config.yaml
n_layer: 12
d_model: 320
balance_bias: false
head_dim: 64
vocab_size: 2048
rope_base: 10000.0
init_std_qkv: 0.0259
lr_mult_o: 1.04
beta1: 0.95
Below are experts of layer 4 (counted from 0) of a mixture-of-experts language model. Rows are named router (the router's row for the expert) and show model dimensions 64-127. Each number is 50 + 12 x the weight over its row's rms, rounded and kept within 0 to 99.
After each expert's rows: "gets" lists some tokens that make up at least twice as much of what it gets as of all text; "comes after" lists some tokens at least twice as common just before its tokens as in all text. This comes from a sample of Wikipedia text that the model never trained on. Tokens count by the router's weight.

# expert 24
router:60 50 57 63 60 56 43 35 62 58 44 65 52 58 52 48 61 62 30 49 70 45 63 43 40 45 50 71 37 56 55 25 72 45 65 53 63 59 59 68 62 45 58 40 32 48 55 53 38 56 49 70 61 65 50 63 46 54 44 37 67 57 38 43
gets: " the", "an", "er", "ian", "ra", "ic"
comes after: "s", "les", "z", "st", "es", "port"

# expert 8
router:64 44 61 46 58 51 55 26 49 40 40 58 51 46 55 45 56 44 36 64 53 65 41 40 56 72 47 26 45 35 55 37 76 54 43 67 65 81 47 43 50 33 59 33 64 37 44 54 41 56 53 48 36 43 56 39 62 23 52 75 44 63 44 28
gets: "==", "===", ".", "-", " ==", "===="
comes after: "\n", ".", "History", " part", " was", " that"

# expert 6
router:39 59 62 31 58 58 59 58 46 73 38 44 41 45 45 32 65 47 32 63 54 36 52 57 48 51 44 43 50 44 60 42 59 34 59 48 59 47 38 56 44 36 59 31 50 48 71 71 68 71 66 46 42 72 50 37 13 67 37 45 44 70 41 47
gets: " the", " and", ",", " United", " a", "-"
comes after: " U", "\n", "'", " of", "|", " United"

# expert 9
router:59 76 77 46 55 69 40 55 27 49 34 37 45 52 50 66 57 43 52 68 47 56 32 36 44 58 52 31 57 62 60 60 37 48 44 63 69 35 55 56 45 48 40 45 68 47 38 61 58 60 50 37 19 76 64 47 46 62 41 76 63 40 39 49
gets: "\n", " and", ":", ",", "-", " the"
comes after: "\n", "ed", ")", " E", "er", "ist"

# expert 18
router:51 62 51 64 42 61 58 63 39 62 45 59 48 48 58 64 35 49 36 38 59 31 55 51 50 30 40 60 50 70 61 51 53 69 46 30 54 43 37 57 48 47 55 50 47 57 65 77 59 57 44 53 45 64 34 45 46 74 45 29 46 78 55 59
gets: "\n", " ", "°", " 19", " 18", " G"
comes after: " |", " ", " (", ".", "|", "-"

# expert 11
router:49 56 45 66 61 58 57 72 81 44 43 32 67 38 41 45 51 43 56 70 27 69 52 41 65 49 48 54 45 65 40 65 40 58 30 45 24 31 45 60 53 30 61 52 62 62 46 57 63 50 53 48 54 63 45 55 47 54 41 45 49 31 37 67
gets: " ", ".", " G", " P", "ri", "/"
comes after: " C", " P", " S", " A", "C", " O"

# expert 19
router:44 48 34 41 45 46 69 57 53 44 58 49 50 47 39 58 60 32 47 73 32 30 73 44 71 59 54 60 72 33 54 63 25 36 65 33 46 70 51 51 53 53 61 67 45 52 62 52 44 45 59 33 63 34 56 68 45 42 64 66 53 39 51 43
gets: "le", " the", " of", "ate", "er", "la"
comes after: " the", " a", "re", " The", " A", " co"

# expert 28
router:47 47 46 67 52 26 41 47 73 55 74 40 29 69 13 56 31 48 52 54 72 51 52 46 74 41 53 49 31 54 40 59 64 48 54 51 35 67 38 37 52 44 65 48 60 70 39 70 61 51 54 58 56 47 52 37 42 48 41 44 64 56 63 52
gets: " to", " of", "d", "y", " by", "th"
comes after: "s", " an", " S", " An", "as", "on"

# expert 20
router:60 52 66 42 45 72 39 66 22 39 58 48 38 62 41 33 47 52 71 65 51 43 67 69 40 44 53 54 61 31 49 58 66 59 33 48 57 62 43 71 55 27 45 61 43 56 56 49 51 63 53 48 62 43 71 52 62 46 76 31 47 40 12 51
gets: "a", "ne", "go", "al", "ea", "e"
comes after: " ", " re", " the", " Re", "ne", " de"

# expert 1
router:44 48 43 49 48 62 27 56 55 48 36 25 61 47 45 59 54 49 44 27 56 28 69 59 50 49 44 49 40 60 56 48 63 42 48 51 54 29 27 51 60 53 45 53 43 72 57 47 57 17 41 49 48 64 34 40 54 44 40 20 29 63 43 57
gets: "s", "\n", "R", "n", "ang", "6"
comes after: " |", " /", "|", ";", "á", "′"

# expert 31
router:56 76 50 59 59 42 44 26 50 49 42 31 51 50 58 46 57 60 53 27 44 47 65 41 23 48 62 36 41 35 35 43 55 63 36 44 55 47 68 57 53 47 52 45 35 67 48 41 63 34 46 28 27 36 67 51 56 48 36 38 49 41 56 68
gets: "f", "u", "|", "in", "---|---|---|---|", "|---|---|"
comes after: "\n", "|", " de", " (", " in", " In"